{"n_layer": 8, "d_model": 128, "n_experts": 256, "experts_per_token": 8, "d_expert": 32, "d_shared_expert": 0, "activation": "swiglu", "moe_layers": [1, 2, 3, 4, 5, 6, 7], "router_score": "softmax", "normalize_top_k": false, "routed_scale": 10.3, "balance_loss": 0.00135, "balance_bias": true, "router_z_loss": 0.001, "router_noise": 0.3, "init_std_router": 0.0247, "lr_router": 0.000842, "vocab_size": 4096, "norm": "rmsnorm", "norm_eps": 1e-06, "tie_embeddings": false, "optimizer": "adamw", "lr": 0.00393, "beta1": 0.95, "beta2": 0.95, "grad_clip": 1.0, "batch_tokens": [32768, 65536, 131072, 262144], "seq_len": 1024, "train_tokens": 503200000, "steps": 4442, "dataset": "wikipedia_en"}
Below are experts of layer 3 (counted from 0) of a mixture-of-experts language model. Rows are named gate (a neuron's input weights, with its number), up (a neuron's input weights, with its number) and show model dimensions 0-127. Each number is 50 + 10 x the weight over its row's rms, rounded and kept within 0 to 99.
Before each expert's rows: a language model's description of what the expert responds to; "mostly gets" lists some tokens that are sent to it at least half of the time. This comes from a sample of Wikipedia text that the model never trained on.

# expert 16
It responds to: Short word-internal pieces after a capital or first letters, often in names and Latin terms, such as Jer-em-y, F-ord-e, Emin-em.
mostly gets: "Per", "gar", "olog", "consist", "onom", "yr"
gate0:41 47 26 37 41 45 47 44 56 44 58 61 47 24 59 68 50 55 47 41 38 59 59 53 50 40 58 52 42 45 42 43 43 46 41 62 60 58 58 49 40 69 44 59 76 44 57 44 44 37 55 53 41 50 56 57 64 63 68 41 40 51 63 57 58 58 51 47 54 57 49 50 48 54 44 41 56 52 35 49 42 57 51 51 63 59 49 50 43 61 61 60 44 24 48 70 60 34 69 30 56 59 66 59 48 63 38 50 47 49 42 40 52 38 42 46 45 68 31 50 65 62 55 45 51 56 35 40
up0:50 51 67 53 59 58 27 53 37 66 40 42 69 65 29 43 35 68 53 66 64 46 40 59 52 59 51 55 53 51 50 49 55 55 52 52 34 49 35 34 46 53 51 27 39 46 45 66 54 51 57 45 50 55 49 59 47 52 67 42 39 33 49 50 45 52 51 56 39 38 46 57 39 36 44 57 41 52 40 62 56 75 49 42 51 59 42 62 52 41 53 49 59 59 67 42 41 49 44 64 44 34 45 57 38 41 54 46 61 55 35 70 65 49 62 63 40 46 42 55 53 64 41 61 62 61 56 64

# expert 14
It responds to: Opening capital pieces of names and words in tables, lists and after periods, such as Su-, De-, As-, plus the · between MPC and JPL.
mostly gets: "Su", "Coordinates", "According ", "Ca", "Patr", "Ir"
gate1:42 64 63 48 45 48 84 52 48 46 67 64 49 52 51 61 63 55 58 49 38 42 57 65 48 60 43 38 68 40 41 47 51 55 39 65 72 42 51 49 60 66 53 50 53 44 42 68 51 54 50 54 47 43 55 52 63 57 49 43 53 46 54 44 66 57 47 29 27 55 42 40 49 54 47 43 43 59 50 57 38 54 45 32 50 39 46 20 63 78 49 38 41 42 55 65 48 46 57 64 39 57 50 42 58 60 52 44 51 48 55 46 29 54 39 54 44 33 48 45 50 47 51 56 63 55 63 48
up1:69 41 42 48 51 49 20 46 51 48 37 44 43 52 47 24 35 55 45 48 65 47 37 28 54 45 49 54 39 52 60 47 58 49 50 34 36 47 47 53 28 44 42 58 61 53 60 41 47 46 47 48 53 54 47 44 41 50 64 45 41 52 53 55 37 54 47 56 67 50 65 72 59 52 58 67 67 30 52 35 65 53 48 52 51 59 53 63 38 31 43 61 68 62 50 40 47 40 38 41 59 40 48 57 39 46 50 61 42 54 48 51 59 46 69 48 57 53 44 61 46 54 57 39 29 34 43 50

# expert 3
It responds to: Final pieces ending a word, mostly proper names and adjectives, such as -ig in Ludwig, -ine in Caroline, -an in Kenyan.
mostly gets: "ic ", "sive ", "que ", "ular ", "ious ", "ig "
gate2:50 45 52 32 55 37 56 60 50 50 51 38 32 59 52 58 40 39 47 56 47 64 48 39 50 53 46 44 34 64 46 40 64 56 72 57 49 37 60 53 47 59 31 64 45 54 51 51 51 43 49 52 39 55 51 44 72 70 42 45 41 55 40 69 53 42 49 61 64 55 43 41 63 45 51 32 61 79 52 41 39 39 44 35 55 54 58 45 51 67 54 42 45 24 35 52 49 55 44 40 47 54 62 66 52 57 47 45 59 52 49 45 43 34 42 46 63 39 25 46 56 50 52 40 40 43 31 52
up2:52 52 53 47 50 50 47 67 57 49 43 56 42 62 60 70 34 40 61 65 43 68 49 33 46 62 35 53 30 60 49 61 47 49 68 43 53 36 72 63 33 42 33 50 41 53 40 37 47 60 50 45 51 50 65 60 64 54 59 56 44 59 56 61 60 53 51 58 61 44 59 49 53 53 57 40 49 60 50 55 28 55 58 39 54 45 59 59 60 59 45 28 42 39 41 39 52 48 41 48 37 43 74 46 54 49 57 51 51 45 43 57 43 54 32 53 51 52 35 29 51 42 53 45 29 64 34 63

# expert 30
It responds to: Middle syllable pieces of common words split by the tokenizer, such as tic in article, ov in removal, par and por in corporation.
mostly gets: "par", "them", "por", "nor", "sist", "Europ"
gate0:49 42 49 52 54 50 56 60 48 40 67 56 57 37 51 46 40 37 26 28 52 40 59 25 61 41 63 44 54 50 51 33 45 57 57 48 40 30 53 50 42 42 58 47 50 46 50 59 53 50 32 62 37 60 56 47 52 40 64 51 31 46 56 58 51 44 58 53 58 63 21 46 45 53 39 42 55 48 37 35 58 68 51 59 46 49 54 45 50 57 41 50 54 40 40 50 47 53 51 40 49 58 61 62 41 46 26 50 65 69 65 38 57 38 47 53 53 42 30 51 44 39 51 56 60 25 41 58
up0:34 65 43 61 53 63 40 46 63 47 56 63 55 43 60 49 56 44 34 47 64 51 43 29 52 43 56 55 48 52 58 33 46 52 52 36 55 55 60 51 35 34 46 46 45 45 47 52 44 54 41 75 51 53 66 53 58 41 71 64 52 54 69 48 75 43 56 57 68 52 43 55 49 62 55 53 42 32 40 38 49 63 60 64 62 38 58 35 58 55 45 45 50 49 50 61 60 38 52 43 37 43 72 55 49 42 35 60 48 50 53 38 60 37 33 66 44 50 46 42 41 36 63 60 56 34 54 55

# expert 29
It responds to: Word pieces ending a name or word, often proper names and places, e.g. Indi-ana, J-an, M-ar in month rows, Ralp-h, Fif-th.
mostly gets: "ana ", "James ", "major ", "ium ", "ino ", "Tom "
gate2:54 56 58 42 62 53 56 65 54 71 44 62 56 32 47 44 47 54 55 57 46 46 62 65 57 63 34 52 46 66 54 36 52 59 49 49 67 58 43 24 47 42 37 39 41 55 49 48 42 57 39 55 42 50 53 62 42 48 30 27 37 48 49 50 47 49 47 44 61 54 37 54 47 42 46 57 43 70 44 49 54 55 57 47 38 46 47 43 47 63 36 55 70 60 49 53 31 50 51 50 46 45 67 65 41 55 43 48 53 52 42 49 72 42 50 57 50 35 32 73 41 44 62 41 73 29 48 41
up2:40 50 56 42 57 53 55 56 63 64 30 49 48 41 38 47 47 40 54 58 44 45 49 59 63 58 31 59 38 71 68 28 49 53 64 45 57 59 56 34 41 51 43 53 54 62 40 49 47 55 39 51 50 53 53 59 35 44 52 30 22 38 38 64 56 44 54 52 46 52 43 60 50 42 49 45 46 75 47 48 53 66 62 41 37 52 40 55 46 55 44 61 67 53 45 50 31 44 53 46 64 45 62 58 54 38 45 35 53 52 44 53 71 49 47 56 36 30 27 60 43 46 66 47 65 43 49 55

# expert 11
It responds to: Inner word pieces of proper names and foreign words, e.g. Fayett-ev-ille, Mann-he-im, Cern-ov-ich, Los Angel-es, P-un-jabi.
mostly gets: "Rev", "organ", "ington", "ov", "father", "osp"
gate0:45 39 37 53 68 45 61 63 37 44 46 40 47 64 52 38 46 47 50 46 36 61 43 58 56 41 54 45 47 48 58 32 59 39 64 68 46 42 32 42 43 56 61 48 71 49 57 63 52 54 64 51 49 52 42 34 47 48 64 60 41 47 41 47 36 50 67 56 57 57 43 47 48 43 40 50 38 63 70 38 46 40 49 28 67 64 40 35 49 43 41 53 56 46 37 43 24 51 52 38 55 43 55 47 59 56 56 19 64 48 62 43 62 29 51 47 54 37 44 52 51 64 60 45 46 51 51 46
up0:54 41 56 33 36 40 42 49 39 50 54 40 39 31 48 43 41 48 40 50 50 36 67 57 63 44 55 39 61 58 40 49 47 66 49 45 50 48 55 49 73 60 58 62 36 53 53 51 66 36 55 63 35 60 47 52 58 64 50 36 44 38 47 70 46 39 47 39 38 61 38 36 48 45 43 40 69 50 44 54 65 56 49 49 34 48 43 56 39 60 68 61 54 44 44 62 56 63 56 68 53 64 35 62 35 49 37 57 53 62 32 47 44 67 49 47 63 54 42 56 59 45 43 44 70 41 38 44

# expert 8
It responds to: Clause-opening connectives like however, because, while, so, where, plus word-initial end pieces (gender, endanger) and table pipes.
mostly gets: "However", "because ", "|---|---|---|---", "while ", "Succeeded ", "so "
gate0:49 52 43 42 33 55 37 53 35 44 45 43 32 40 36 41 49 27 44 44 55 51 42 44 60 22 43 51 54 74 61 60 63 65 44 64 53 44 36 55 62 56 57 56 59 66 57 62 50 46 44 45 49 54 39 38 50 50 50 43 29 33 56 44 55 52 61 35 57 55 42 47 49 51 51 47 49 50 44 56 60 42 62 44 43 48 20 49 53 46 48 58 61 62 50 56 35 56 39 38 29 46 51 51 52 55 37 30 64 48 58 39 56 49 36 55 51 47 52 57 57 44 52 71 37 47 61 67
up0:60 43 54 47 64 43 64 46 65 53 60 35 62 55 72 53 46 70 58 46 47 41 68 55 49 82 52 41 44 36 37 43 45 36 59 40 50 54 55 36 44 38 41 44 51 35 52 37 59 51 57 38 48 36 51 58 58 49 56 53 59 55 36 59 68 39 54 62 43 55 60 49 60 41 46 58 49 51 53 35 56 59 31 46 64 53 66 43 40 51 59 55 47 41 52 53 62 49 64 47 70 56 50 62 46 66 63 55 48 61 43 49 39 48 55 38 48 39 42 38 41 62 45 29 64 42 35 39

# expert 5
It responds to: Colons after field labels in infobox lists and pipe separators in tables, e.g. Province:, Hanja:, Clade:, | between cells.
mostly gets: ": ", "/ ", "): ", "| ", "; ", "\n  "
gate1:49 56 57 27 72 58 52 50 55 62 50 58 45 46 50 40 58 57 55 32 45 57 49 59 51 42 40 44 55 57 46 40 62 46 46 38 43 54 59 44 46 47 35 56 46 43 48 41 38 31 73 60 26 71 47 50 45 43 33 33 33 58 40 57 60 45 67 41 22 63 45 53 78 39 48 47 56 42 73 48 37 35 43 52 42 56 43 42 56 62 51 62 57 37 48 57 52 59 45 43 53 51 57 52 47 48 36 39 58 51 57 41 44 49 55 50 48 44 33 61 45 63 45 43 60 44 46 53
up1:49 42 35 53 48 35 45 55 58 55 64 53 51 44 52 63 41 18 28 52 33 45 47 61 62 44 41 46 52 44 43 59 47 46 62 62 60 37 47 44 41 69 64 36 55 50 50 49 56 49 47 56 53 39 51 56 56 62 63 59 39 50 54 42 48 49 36 47 68 48 45 46 31 60 57 44 59 45 35 45 58 49 56 52 38 50 64 54 31 42 25 41 23 55 48 43 35 41 59 47 66 49 41 45 62 54 64 64 51 57 42 55 33 54 34 46 52 55 59 50 64 50 63 54 45 38 33 43

# expert 9
It responds to: First capitalized piece of a split proper name, often a person starting a sentence or list cell, as Tr(avers), Don(nelly), Ram(amoorthy).
mostly gets: "Am", "No", "Fr", "Pal", "Hy", "Tr"
gate2:51 51 33 44 49 47 61 43 35 53 60 46 51 46 48 42 48 71 50 56 46 33 46 59 50 34 57 42 52 46 61 32 66 57 67 45 67 44 40 47 54 48 63 47 47 52 55 65 44 50 67 62 48 52 52 53 42 47 21 60 48 55 42 63 21 52 58 61 50 53 55 52 65 39 48 55 48 36 70 38 58 38 50 41 46 61 51 37 41 65 54 57 64 47 46 63 47 74 52 44 60 62 49 66 18 55 50 53 48 56 48 46 55 46 65 46 48 43 56 69 48 42 62 54 47 47 55 39
up2:48 56 47 57 43 48 49 35 46 60 52 53 60 47 51 44 52 76 59 62 60 43 39 59 36 40 51 56 51 46 67 32 56 64 58 34 55 52 32 54 46 45 56 47 37 43 48 69 34 55 56 58 58 46 68 62 45 49 32 45 51 62 60 56 24 61 49 59 54 42 66 63 55 50 53 67 36 31 70 49 54 46 54 40 53 54 57 45 51 57 48 52 51 61 57 55 56 65 45 57 65 47 59 58 25 42 57 53 41 49 47 54 64 59 66 58 35 48 65 60 37 36 62 63 45 53 60 52

# expert 35
It responds to: Final pieces closing words, often place names and adverbs, e.g. Ital-y, Wy-com-be, under-ly-ing, Com-or-os, juni-or.
mostly gets: "bar", "com", "Bar", "dam", "Carol", "tal"
gate0:48 37 36 53 55 29 66 49 57 34 54 33 29 65 46 50 64 42 59 49 50 66 57 48 50 53 71 40 62 43 37 58 65 60 59 49 62 35 41 37 62 63 47 61 46 45 69 55 48 57 48 67 39 60 51 40 50 67 43 57 50 49 45 62 52 52 36 52 65 57 39 49 56 42 50 63 43 58 62 44 61 52 48 39 46 50 50 46 35 46 49 70 65 35 55 65 47 51 55 60 51 57 45 68 44 53 58 40 41 59 42 30 65 51 58 57 52 44 51 58 45 39 60 31 51 57 71 50
up0:39 38 49 55 56 37 60 39 62 45 45 47 44 58 40 60 70 42 60 61 55 66 44 49 45 54 58 49 43 37 52 68 53 50 52 34 66 52 49 41 54 43 43 54 39 35 55 56 38 69 35 59 57 44 61 59 41 54 51 59 50 67 56 64 58 53 37 53 60 49 42 63 54 55 45 62 40 40 60 59 58 59 51 60 57 33 63 56 44 44 44 76 56 33 57 55 60 42 44 58 41 38 60 62 50 44 66 52 42 54 32 35 46 61 55 61 31 33 59 54 43 36 63 44 42 58 72 57

# expert 15
It responds to: Opening and closing parentheses, sentence periods, dots in web addresses and decimals, and auxiliaries like have, been, having.
mostly gets: "(", ".\"", ".) ", "having ", "\".", "been "
gate1:59 42 52 37 69 41 58 62 48 40 66 58 43 43 40 24 65 59 37 47 56 64 61 62 49 53 64 50 65 51 61 33 42 54 42 65 44 45 44 26 62 59 40 62 36 51 56 51 70 42 61 33 65 66 49 39 53 61 52 49 30 41 25 66 62 52 51 53 57 56 45 33 58 32 50 46 61 47 47 52 61 46 47 43 52 54 40 51 55 44 50 52 54 41 34 68 49 58 53 55 60 56 47 54 39 41 54 51 60 67 51 45 52 40 46 58 53 54 45 44 44 44 30 36 54 48 55 49
up1:49 48 58 42 56 57 47 51 49 51 51 65 58 51 40 34 72 51 50 56 63 74 44 70 39 53 54 62 47 47 61 41 34 54 36 47 46 59 55 40 50 48 35 54 30 36 37 40 56 58 46 33 73 60 56 46 34 58 53 49 38 51 33 51 64 63 56 49 57 43 58 42 47 50 62 58 42 45 39 63 51 58 55 52 63 46 46 63 58 36 36 36 47 56 36 59 67 58 47 65 53 47 52 46 46 28 67 59 42 56 45 58 48 56 52 65 44 61 54 30 33 35 40 44 46 64 49 62

# expert 61
It responds to: Plural and noun endings such as -es, -tion, -ity, -ers, plus does or did before not in scientific prose.
mostly gets: "did ", "region ", "does ", "family ", "species ", "name "
gate0:63 45 58 49 39 35 54 72 54 54 53 51 34 64 39 41 60 44 50 31 34 64 55 59 57 66 48 46 54 53 42 58 51 33 56 52 60 41 47 53 51 41 66 79 77 43 53 63 68 42 61 32 45 55 48 47 58 64 50 53 48 47 42 46 63 59 55 56 49 56 38 43 66 42 48 39 49 49 37 46 56 35 54 50 59 64 40 45 43 71 56 49 53 53 44 50 47 61 45 55 70 56 47 60 35 50 61 43 45 50 50 49 44 33 67 36 33 29 44 47 53 49 48 41 50 45 59 50
up0:54 38 66 52 45 51 40 58 58 37 46 51 30 57 51 52 66 40 59 42 45 67 45 54 51 76 42 61 49 50 52 52 38 33 61 47 55 51 48 51 47 42 47 69 60 42 46 68 62 54 62 30 54 38 45 62 53 61 59 59 49 45 48 50 66 65 55 45 60 46 48 53 48 53 62 28 44 35 33 57 47 47 70 64 63 52 36 53 59 56 48 47 45 59 49 42 62 51 48 55 41 48 58 53 26 42 69 54 46 48 38 55 53 47 74 59 28 34 55 42 38 52 38 51 52 57 63 57

# expert 38
It responds to: Decimal points inside numbers in coordinates, vote percentages and results tables, plus sentence-final periods and closing brackets before line breaks.
mostly gets: ".", ").", "career", "%", ".\"", "\"."
gate1:43 56 47 47 63 38 50 56 38 45 58 34 35 63 78 41 49 56 53 46 52 43 45 69 53 59 71 37 54 71 32 44 49 57 57 49 55 38 69 46 57 60 58 44 55 56 48 59 50 48 54 51 46 59 45 44 45 49 47 63 55 54 46 30 50 56 59 49 54 61 45 43 50 35 29 40 49 40 55 38 48 31 36 53 53 47 53 32 26 45 68 57 57 23 46 53 62 47 45 38 41 53 53 46 61 56 43 35 59 50 54 61 51 48 44 44 75 49 53 50 70 59 53 44 66 41 52 44
up1:47 58 61 54 51 60 50 44 42 42 46 40 51 65 69 42 53 38 61 59 57 54 39 54 41 63 60 55 55 64 49 46 45 58 47 35 41 48 66 51 42 41 46 42 54 51 43 37 37 66 42 44 61 46 54 59 32 45 44 64 62 64 60 27 58 68 49 43 64 45 54 62 38 47 41 61 38 33 43 47 45 36 52 66 66 30 61 45 36 29 52 43 45 40 54 48 69 38 37 60 34 36 64 39 56 36 60 51 40 41 42 65 53 66 50 50 61 63 60 38 54 42 51 55 49 49 54 54

# expert 39
It responds to: Word-ending pieces of place names, surnames and terms, often in table cells, such as -id in Remscheid, -ine, -ar, -ird, -shire.
mostly gets: "nd ", "rd ", "ird ", "shire ", "id ", "sia "
gate2:54 32 40 37 37 53 54 60 30 30 54 54 43 63 39 41 41 42 43 49 50 55 45 47 55 61 52 53 51 45 51 54 51 72 42 69 48 42 43 36 61 51 47 47 45 43 42 53 44 50 78 51 48 40 41 35 40 54 41 56 51 58 51 49 25 52 42 49 50 51 38 42 57 49 56 35 72 59 46 40 34 57 53 58 32 69 52 42 28 48 41 58 40 45 44 40 47 48 61 54 58 51 36 55 30 58 35 53 69 46 49 44 65 40 43 47 65 52 42 57 44 75 51 60 52 56 62 48
up2:54 52 50 73 51 53 54 63 32 53 53 57 45 51 49 53 36 45 59 25 61 54 43 37 60 62 67 42 53 55 54 54 50 59 52 69 56 40 46 43 47 59 44 51 46 29 59 56 42 49 73 50 59 53 38 50 41 45 40 51 47 55 56 35 24 55 50 48 50 50 42 56 59 51 52 43 50 53 43 45 42 51 55 50 25 60 48 38 24 43 45 51 41 53 58 46 44 55 61 70 55 65 58 49 38 50 48 43 58 45 39 48 55 24 67 74 69 42 37 48 39 66 47 52 48 46 61 38

# expert 0
It responds to: Final pieces closing a word, often in names and places, such as the ari in Ontario, the o in Guillermo, or words like region, Minister.
mostly gets: "ari", "ology ", "Minister ", "ury ", "ism ", "region "
gate2:48 57 53 48 55 46 56 44 49 41 59 55 49 47 55 42 50 61 37 28 52 58 47 42 51 52 49 52 66 65 65 16 52 42 53 56 23 46 50 26 70 54 54 71 44 51 51 54 46 25 54 48 32 76 50 56 37 63 67 44 42 46 56 56 37 46 51 62 45 52 45 48 56 55 50 45 59 67 45 56 53 45 52 35 53 66 33 52 37 62 57 55 52 30 62 51 35 51 45 51 59 52 67 60 47 56 48 41 56 53 42 38 40 42 47 60 57 52 49 55 44 47 43 36 40 48 57 58
up2:28 59 65 58 65 50 41 51 62 39 42 58 50 46 51 45 58 39 42 36 52 55 66 59 45 63 40 44 63 61 56 35 59 50 50 43 59 51 58 49 52 58 47 41 33 35 42 55 24 39 57 63 58 58 56 56 22 44 38 59 56 33 53 44 52 54 58 52 47 41 54 54 58 50 59 45 48 51 41 60 34 55 51 41 50 61 30 55 57 61 50 39 46 33 66 43 54 57 37 56 58 41 62 54 41 38 34 61 43 47 38 47 59 55 45 61 32 60 56 50 43 44 44 62 36 68 75 49

# expert 33
It responds to: Words inside names of institutions and offices, mostly after the, such as University, National, General in Governor-General, Division, School.
mostly gets: "University ", "National ", "general ", "State ", "General ", "city "
gate1:53 58 68 55 36 46 51 41 47 43 70 48 61 62 41 60 69 60 36 47 66 69 39 46 58 61 48 43 43 40 48 55 52 43 36 58 60 39 40 48 45 47 68 44 54 51 45 38 38 35 42 54 48 43 57 42 68 66 50 58 63 36 27 49 52 53 50 57 48 56 40 53 59 47 47 50 55 42 36 41 51 53 51 59 45 47 64 34 34 53 74 46 50 49 59 63 46 38 68 50 60 46 49 61 35 52 47 48 35 56 63 47 25 47 51 44 73 57 48 59 61 48 52 55 66 47 53 29
up1:66 43 23 52 64 42 65 52 52 52 35 47 36 51 57 33 47 51 57 59 54 41 58 46 38 56 56 44 53 36 51 27 57 63 59 51 35 57 55 55 50 56 35 62 62 74 62 65 54 48 55 44 51 46 36 36 36 33 34 50 53 48 63 53 45 34 35 59 51 55 52 48 52 42 38 52 33 45 51 46 58 65 43 40 49 41 42 52 54 56 54 56 55 31 50 65 69 59 47 37 47 57 64 51 48 49 37 54 35 54 48 37 67 48 68 49 30 35 46 40 47 46 42 50 36 53 58 51